python train.py --num_hidden_layers=14 --d_expert=32 --hidden_act="swiglu" --routed_scale=1.0 --router_cosine_scale=10.0 --init_std_router=0.0395 --lr_router=0.000933 --max_seq_len=512
Below are experts of layer 7 (counted from 0) of a mixture-of-experts language model. Rows are named router (the router's row for the expert), gate (a neuron's input weights, with its number), up (a neuron's input weights, with its number) and show model dimensions 0-127. Each number is 500 + 25 x the weight over its row's rms, rounded and kept within 0 to 999. Numbers have three digits each.
Before each expert's rows: a language model's description of what the expert responds to. This comes from a sample of Wikipedia text that the model never trained on.

# expert 52
What it handles: Early pieces of proper nouns and place names, e.g. B-ath, Ar-ch-aeological, Dr-aganja, M-iam-i, Church, Gib-son's, in geographic or historical text.
router:540509476488530481454521504463527496467483503489468466515473464512479494495472528496498506505497494512544483499514483504505457515466494442504525511493486501486508513478514527491480500548472494483490512500491490498519485498486576528485490488495493482548470503517491444470458507440523456537521480489511517522490477511452506479473484535510489431453502478488543536516486512542520501486511
gate3:473515470497518515478518550535476512478502475525502499507488511511541493520468514501486499492478456448563475533480495442512495514498487481549522488524497505511524514516507484436474470547499467490495480502544479465498449528515495530475501487466519490529506508463450512507481492468518448513457508530523482486445511495510503489461519505498518482522521524497511539496508511527468515509530
up3:485558459475530508498451466488497521481512511551481519477465493483495512494474465493505506525494492491441473484457513483490521519508493481474517502528507451480515507466460467505478521504508452503463459495509533488497526513491550479462496455490518506515499498487510440519478462467501556543465460490527495504511514485490459507512466504517471508476533504495529508494497516471465528479508
gate4:484488527507544481490477481546473520475507499522498523477518496536469485546459500498533474480468460528492431500473493454519486486476481524506521480488527506505538523524517474485498519475503505514534532521538504524483511496516486516528507549508468450570519511520497496477516501509496462527446520528506529488481530522503486500445488452522482521491497502510501466505512480490501520476553
up4:472505484484450501497443535507530504517509519457492537456491523473441533489509514502507505508498514518513516534543505474457474506528509495482474527487526480477465537516525520509474522495494519459517499499452489522468453471495514541513509491481505518426474501526491509540492528506508489459500524460484491494536489494523493467541489502496538501472526466526495515492513442468476487504513
gate5:471494510486502507497512491479553482490549513498495484531524542471487522553486528475499470493494439501515495501465480473514489485462510502532510474486541520526482495534539478506504531508468479500536506524533521484505480498453492456516467515470504507497506567502530498484456521447467491525516471478523454453516506521482507501470498523546507473506442498470497507497512480496489494458492
up5:482530475493497492519495470479463462506517491495523532481504513480470540476482506519559523544471471486542496514513507508503533533511478487486522521462568503475491505497514514507531510509484558488495492513491490533503470536502499525561495545464479526473507481510507465457506481473517456523488493498515451495519528523463542516526484502546457477503493523494500479535476514545501507514529
gate6:465466501516509467466513512492505461516515501490500523490508482530523501484479503442484532453528495451494522505512479483511480490515507475490491502555493498501454551526502457502497486567495519436434472500475499467459526516468504499520514532508511490479522505505497481525496471459497505499548529470499555479493514493471492505515523482498485525532491479511495531470463506527449485506527
up6:487476464456509531496527507486477514517471524498498528493488510479516486495472528497517491446496486480519504492459458512520483494461527551503521496506551534517471491470463506520494479494501565486539477470523495544489500510437458493554471485513504475505508523504508545503482480500513540449521544488491520497485530508476482486476503498530460464484528483492552513516502504484489542475507
gate7:513516494535481530524477508507516477530509525503511504484430467525552534463520498481470488459533521494476533476482472483481496517473493508560507546488495508547497519506510513487515459493537459529495525482459488535482475456478511498454491547511469528506489526538512521526521523498513475500526541520482438510527514479486511473499500527530480497488472461474495504518507532491516505495517
up7:533496524550483520464516512479505475491494500508505455570488516461485489500534430529477513482494500478504511496478533467510490476458494480523488499514542535505457524512488490491489506524482536467511522480492500488502497543526477475559469517508543516498474488516499540489488503495524525539466522480519509501529466557491481483518475476504476550537488525521482546504455499477484497492493
gate8:490494478494517471523528502493511546515466479528518514477499494520558525529479549503500421496518464520474517505494470481452484493509514532488554525482490489532494534499523511526509453515520524475475533557462507479506546492451507491509505500466473488538490527460492471505488543505511519493533515540503495504491519473446511537529517511479500525492484514495503502467486522475490519479511
up8:503488530489493508424493527518510539497522486485504534515468517485472489537491458490533532536501473519461523504482523482514522481500492507533549469494549544503483516509479511521504485498504548481491514496506515511493476533505466539511503517498467466553508500459480504547526514491483584531459508474494483546477512523487514490493467513484514468490519506532485481531489506465518467509513
gate9:505492528479474477488528538483491509527469474460474489542499511484515511495472509512456510464472530502440474511502537456502546490490549462495490501490504489517498455499486502445474513511531497515449465515549517497478514503500537465480482497515514469543498527522502489506492522502483447510529475497512503490493502502474488516446500524547462495519491520502479543515475486496485449554485
up9:487449485494496464508532501514476502464496544508505486519487535512453501515507552495517493511518484476528521471492523479505480494508482480520463455502514474520493487506476531511515517494506536548521505499511519540492491526507556508496539501508457489501527499477469500483530504523519549542501478497511554513551517425499495487495475449542512521504471537530491466504531499484487444496510
gate10:517506504478474477493461492520508541495503512497500519475472478543512471525503530529471517492530466531487501547525452513510471552477537478525482498481519524528526559484536517487503489526474500507497498504472510529499498481502442524503494553524513505492481513519502485476455504568488463506492499506478479523506515539441502450489470491476516492520535525506486494480527473555493502489543
up10:501511505511478530524532468477528486516544454501525519496508517454511524496503538516501513517510455577546524498465478486526536532504494514505500534533483506496482495497517468531464486532489477497439518508501473477465505494478531494560511496466527492491477505466495539499489500503470520520529449476523528527545506545509532480482532514501475489484468503480521506456524496496484474481488
gate11:503535538507486517465503483471540500471550483502542461519460534507520507458502505473467531470487481477515510530498530487496476518483500513490519500473501516506490508514483495501492510505482515456493518496529525432537470474482539497462483516501474515500535514511543491431459534486506503544481532482524471515501474519487487513501479445514505487496480427495487498506468508472469483474535
up11:513473521516528482551470457517503478499478516494528475492501528497511522472466485496516526496472470486476448538555468558500467475547569566483486523516507499523527500526518495490460506520525501513485519510485505475490485539512537488477506500479503509494458513496521483482502518475466488517500568532506503510497526473481500468486462517449514501509485476496490529514493531523483510500544
gate12:501483519485511465502563496534531493448541490496495441518475514515491474486502531486509494505506466457489505552492488498493455522508500521508465493544491519542513468487475496450463475481491497510440495511512542470538511452502502518459489497480477501462456494500493467450495504521492457504514479454500502509509514495508460498498501516477481446485492505454481526469477467501487495486510
up12:486533512514498497524501515534545490543472524542477468486451508479454487528493526482505472500518517518508537480537488527532513490510486490532489495549481492485456508499494465524514518495484528477515492512518503493488465497526474488525480510513526540478500559553499534515546510549512541529518473523511535522529509528483494491489567471472520481499483450504499460460504482482480505496479
gate13:510489524455485473461516526537519496497506513504514465505492525521474481479509572521490460510518484453506543541568505486484486512493499535499535517481493454464468554487519548455497476482493498545512477523524528494449483494508553527472490461510514526514469537467494493501501523495515502478484526490510504471470493488531473498502497485514526507531495522471463482490498523496517493490540
up13:528507534521487518492515488525471477468523514521507466523533519515495514483483535507516485464524485497468452495534485508532464510470523511486487503494528485501530510491538504484483544510547471510534529437523492521525514482464513524501498502484497508526460490475481524489481489464514513479493465506492484436445513482507488505525465465448495502537511511415517512499490526486491531536470
gate14:499509560534489489458499466502525494489520493490492477490494489514508477484539463501457520487496487502538490512573493505495489524488505541523504496521467467533500495498489513510483530531491500513483509481518503465539486488469569498461518512531500490517528530487524493501468527487524493490535534482540500495516498468483528528442473533567477539531529523487527500528472464461496473476507
up14:536471472487485521468528476483493463498490498540494482515484520499491495551490474484511513528529500532524544496535517484480523513487451523577495476482467546463519482515498534466499473459484467504529480529508512485503486516451550485458536490524522475520484480470470532516507518517527454506489494498499509548494515521503466478494488491507544472496522502447526541511504487502499528489516
gate15:463472519524478507485532499538499546432524512545469486514489508518495522508541504492540481532505531471508478508499524479460515493484477507521494538496535504519483508533491494441477551483478488478493531487564503461496512525508486495490510531494549502479478501506466504454434481525519522485539510528505527521505523494500512531474451479511489521504515473458504535507520517513467511501494
up15:440483518520536521522476462468495490469502518507501501549485533476511471464510506521531504554472510482545542512468495522516505515497473474518517482548476496478480507510503501529539513452500568529529541545491523539537485499514462484512477493484500521484470480531470532472485512474472508525475491491460536489530491482508484492480518484520499520508508484500537520544531512496473495522527
gate16:487506560475517476476546481475516512514536497502471496512535491526515523535486498492481492480490482535467516543522485521503544488495514436523544478534529523464520495521526493483526483523470497540495480473485487500486505497433498481512538526475546522542511502509457505467480491525489497533462466470527505463457494524513510497471542521489484480476513488475476504518441496492521489500505
up16:521519523477457534519518528552520490490505472462474522539529505548477511539503447498454531562514496510462526485507487502514515531469514463474531509499486528524507472508501512492482488476503468493490489481523497511433505517523490539475513469526472504510437519502523478533502487492524494474501483511466477482461490520477502514479499554490501496529501517503526490514454496467520464474460
gate17:518483492466531470489477471527502532483495489567520485492513470501501522519501510517494508488516441492489554459515521494486515491517480478454479496527497504489459549531513549507486484518483503502511530486486522515514503524483488514483492476504492510482513540469461557492469509496482493520499463508477452522510538502493484469446526526540563510481526487528462563536512513505520495487516
up17:486490469490553465480507473471453501572498487525544494520471454498490493512473520495472517489478449487467480520511486536470527493455502509498513507508504479480512561482479530507510496527493520519520529526497450496549481506542474515488481451516510503501507485479477481472496489486469512514511482516473526445520488484475471559503506484492513509497471498534459532519496508489531516517543
gate18:509528491561515494503500497489507519519502489464497489519458546501498537504490492488476486501536468482499495548503499526496480530531511516496476500502468487505485509487499486494499503504459506501450456536517545479517488502493576544549512502531513516480519497491472474477465535453512485471518565465534469525504500474471493503494468501528546475506533445503509481493506468482480538467515
up18:487470541483479482464479495514493535498462502489513510505512488489467494514499430530560503494523517470492501493486472492466491466498518499499525504513505509515504480531490501460444506468520471467454494502468485459541511509528485504487487516517522525487495457515538531530476499525457462508518506522503475540465480509570534531503474478533478519480496465480482494458532527504509529528466
gate19:499481496487467520519533527533485510515516453456467451557525474490478512498529494515518493472526534495496480513539483493522477527498495461507528501494510474500489514507525474479489483516484518517498544527529528486462500499567500495450515545521496467503479518536524497494549501525516491488519518511511488505522502517492480521463486428517559499520483484492422505509500478528508516515525
up19:498504481451509506540525507496522523551474536483515502516478503508482458479529509486484508434519487479484492484525537485542489510520510490504571541451501504487495473520476524531488478505469478480481494484531498484468523510493489515479491529527448511526510516485531521509553502506480508508523499465531497543484459492528491524472502530491493487515442470503525549539491514493549466513491
gate20:507454504534488481505550523530493466504486519492503503492501540491532512465503504522492522447470497496488530504532533519478506527497517499484451477539447464492485511470507522452501488507490499483438461501474512517482499466508465540514503485457506495492472518497468541483497491439511485483501507546485490499480481486484505499509535496504503519459465490502497537484496456464493462508578
up20:537559446522509494494490464520478522448507502541559488498516503471541505475479449485495501500466495531455495490472503527521510481488512483498529497519508498510476500554487549490496530486464524470488448524491486535490457505530491504505519496541507509513496498536487490495497486491487460479479510469553480474510504529438477504483484520487516537509492499465491467514521493537528516541483
gate21:473470476499493509510536466533466474514541503484490466545461536470465517491485517507477461510524475512498508506511540499526538471489493514505526520480518473470477496516514494513524492490531486446516469508498488500513463506532511470493487501484488481537503566486508522439496559542520457515543498490543477502539494500501502468474492532524538474495488453465480526484501533486527515509517
up21:463497482503493488463524509475463492528519475477474523490499502502517492463521480517519460493496499508517476448482475530508545471509502499490455489473460494489511510503482478503535495525513477504433487488484503510489529485463502528474478525465480465501522491502445552538528507487519528454496492492466574473557490525467507548521504487473524514508480483485504537526527475509501459513511
gate22:488479488499458453501446496491503493531513459496446545497529508496477491491487495545494535512516506478514518467484514466499515497516463497508502514488481547497488509477493429472478505476484489461491558467489472484468501515489483490467480551448507480500518525491456490514435530492467507493520534492517483533524509523513513523495478461506481512479530486479498538496493503480521497549538
up22:464486516501521469443490478403491503532473510487492514463496513515526481495488481479504542489500502490523484519480532500505502453510453540498512520533491531527494511474494485467501477470513518514501501538424520503498503510488469510499463506484522507525484489528468459519474472467484515505526521488530482528511481519528475517525484518545461540509484483493518504508537537508444484514487
gate23:516479491497470519501501489512533504513511480498506461528487483494513530482539485527516514493479552492476454502480509488516532532491484503511519537497472497536518471521485488443485491524536498503468477518469487458481475444494485490470517458501467513505536518537463476498505486556528473550553535510476445495490455531495461481474495514513513476525490516504484497480538520539502528505544
up23:460473495492493459454477479535480488490475485496468528490523512505483530481492492512524538507478502524470513468504517525426474491496434492475455484508513529473544494522521489476538513479470506484498471503506546503471495499491501466497445505499500492509492495524497515510475516494477539452513526490454508506467506497498504526515443478515503509444536510512483467570496477500458508493494
gate24:503526527494539536518496546479466532504533552521574501460500505540469465473525470531529506512488532498496490504528533495517506557493488483480534502505497488508513503509484493481518491471464488493458509512535506492502540500493550505471504507513514534522557497511517458516513517481515468521481477504523467470471467511509498470472535519536511492519551487504465489508487503447513475512530
up24:463502491466498504478507484533498464486505503494549510511480479544516438505427487493514453472480526538498510498447520490530470518495509495498504534475477527472513514480507465516517443531482488511470497460526485515508533539509469485486480491510513478494505490521543475484486497458548531506469514467503473525548471462478484533479494517503509506523524510502484477508456536535526478508507
gate25:499507485488494526501513489500508429459492472488501481503463517518516490479470475501491451455547497437478476524493434531534513538462520463494484477499514468506482523492491481480493516472483492519518440522476521498550544503506472487485471498535486500492482462490522489440494473519471493505538468509534448497494469503503518528484504473508523524508481503491500556518483506481503493503507
up25:520518494507528552495526499462514454483449479490515503509497497499477545525479492546497480478508513498475511495506474533495498529487520481481492496451502490497505515525530524494508505518500513494503453502504487542518500549493525463498482561465487479504544513461504492497541424525536490488436481483506483517499516523529535492500520535526548484470481499493525479505566526525496494476494
gate26:467496477525505482483505460501546520479498485464489459509488480544514490501474484501521501523543498490478547546505495529450478527479511511499523506472525560495529486516471495453464500501518531504461521488488521450497553487447483504511488503480421516530533497509508464509502508495488470490490521482519487485478494486474503472505513510504488504506493448505522494518489474554534558504523
up26:499475461490519548487488521536552481530484527534483484464498530490498505500511509516522487527468513464517497526517486484521513533530486545512563496485475525524482518499519462500489465490510485531489485538527541504508457442502496501509475485461450472497531503520474497540504495508508509512481546469548481483441450528483522489485511476515469508491511493523517487441501494532509499513486
gate27:542530521514487486527536473479460508479559465504537476469463510550523474492524462531482499500483486472536486482497491510473511515458516483495490502500536538521560515516493471469509516488470469500511467469512507460505510495503499516464503507459493510491468512487509515476484556480462470523487481470528496492474542528477490521500451471470464518493496508495452493546500509473525506530533
up27:495535500449501525516473483478458489540490465463469504489467485532541489452492521492483485493500548513531515456512449484466517474490487507497494515530495501506541508515486508452527511524459499498530497485491488538489505521465483541492538462499528527509486514512533491466503482482519498500505503457503524490510517546469476552526485525429467513513459480512470493519527525515514483480474
gate28:484476515503500541505481533535491500492517491471512500453502494419526482540505458516484527444481502521490526514511512494445520495486515499541501507521532470464466526528499493518528480524502528502493494447489490513458529496489451495522520499483508489513538536526534523470487486483503504509506489502494494468491491523498458462483499557508508581507481484479470497488490549512479522485479
up28:452527509477482499476453522501535517472510449481493489514462479490511535528533520463503495493495500503538465520516474468516509479479504523520492515512482527477500496535495560490499523531544528496478513517533473444516485508487482494530488526542475494536506504524505519461524488514575507517484493477481460501522499533468525555516505491515502538481480526441479522506458505492526492486490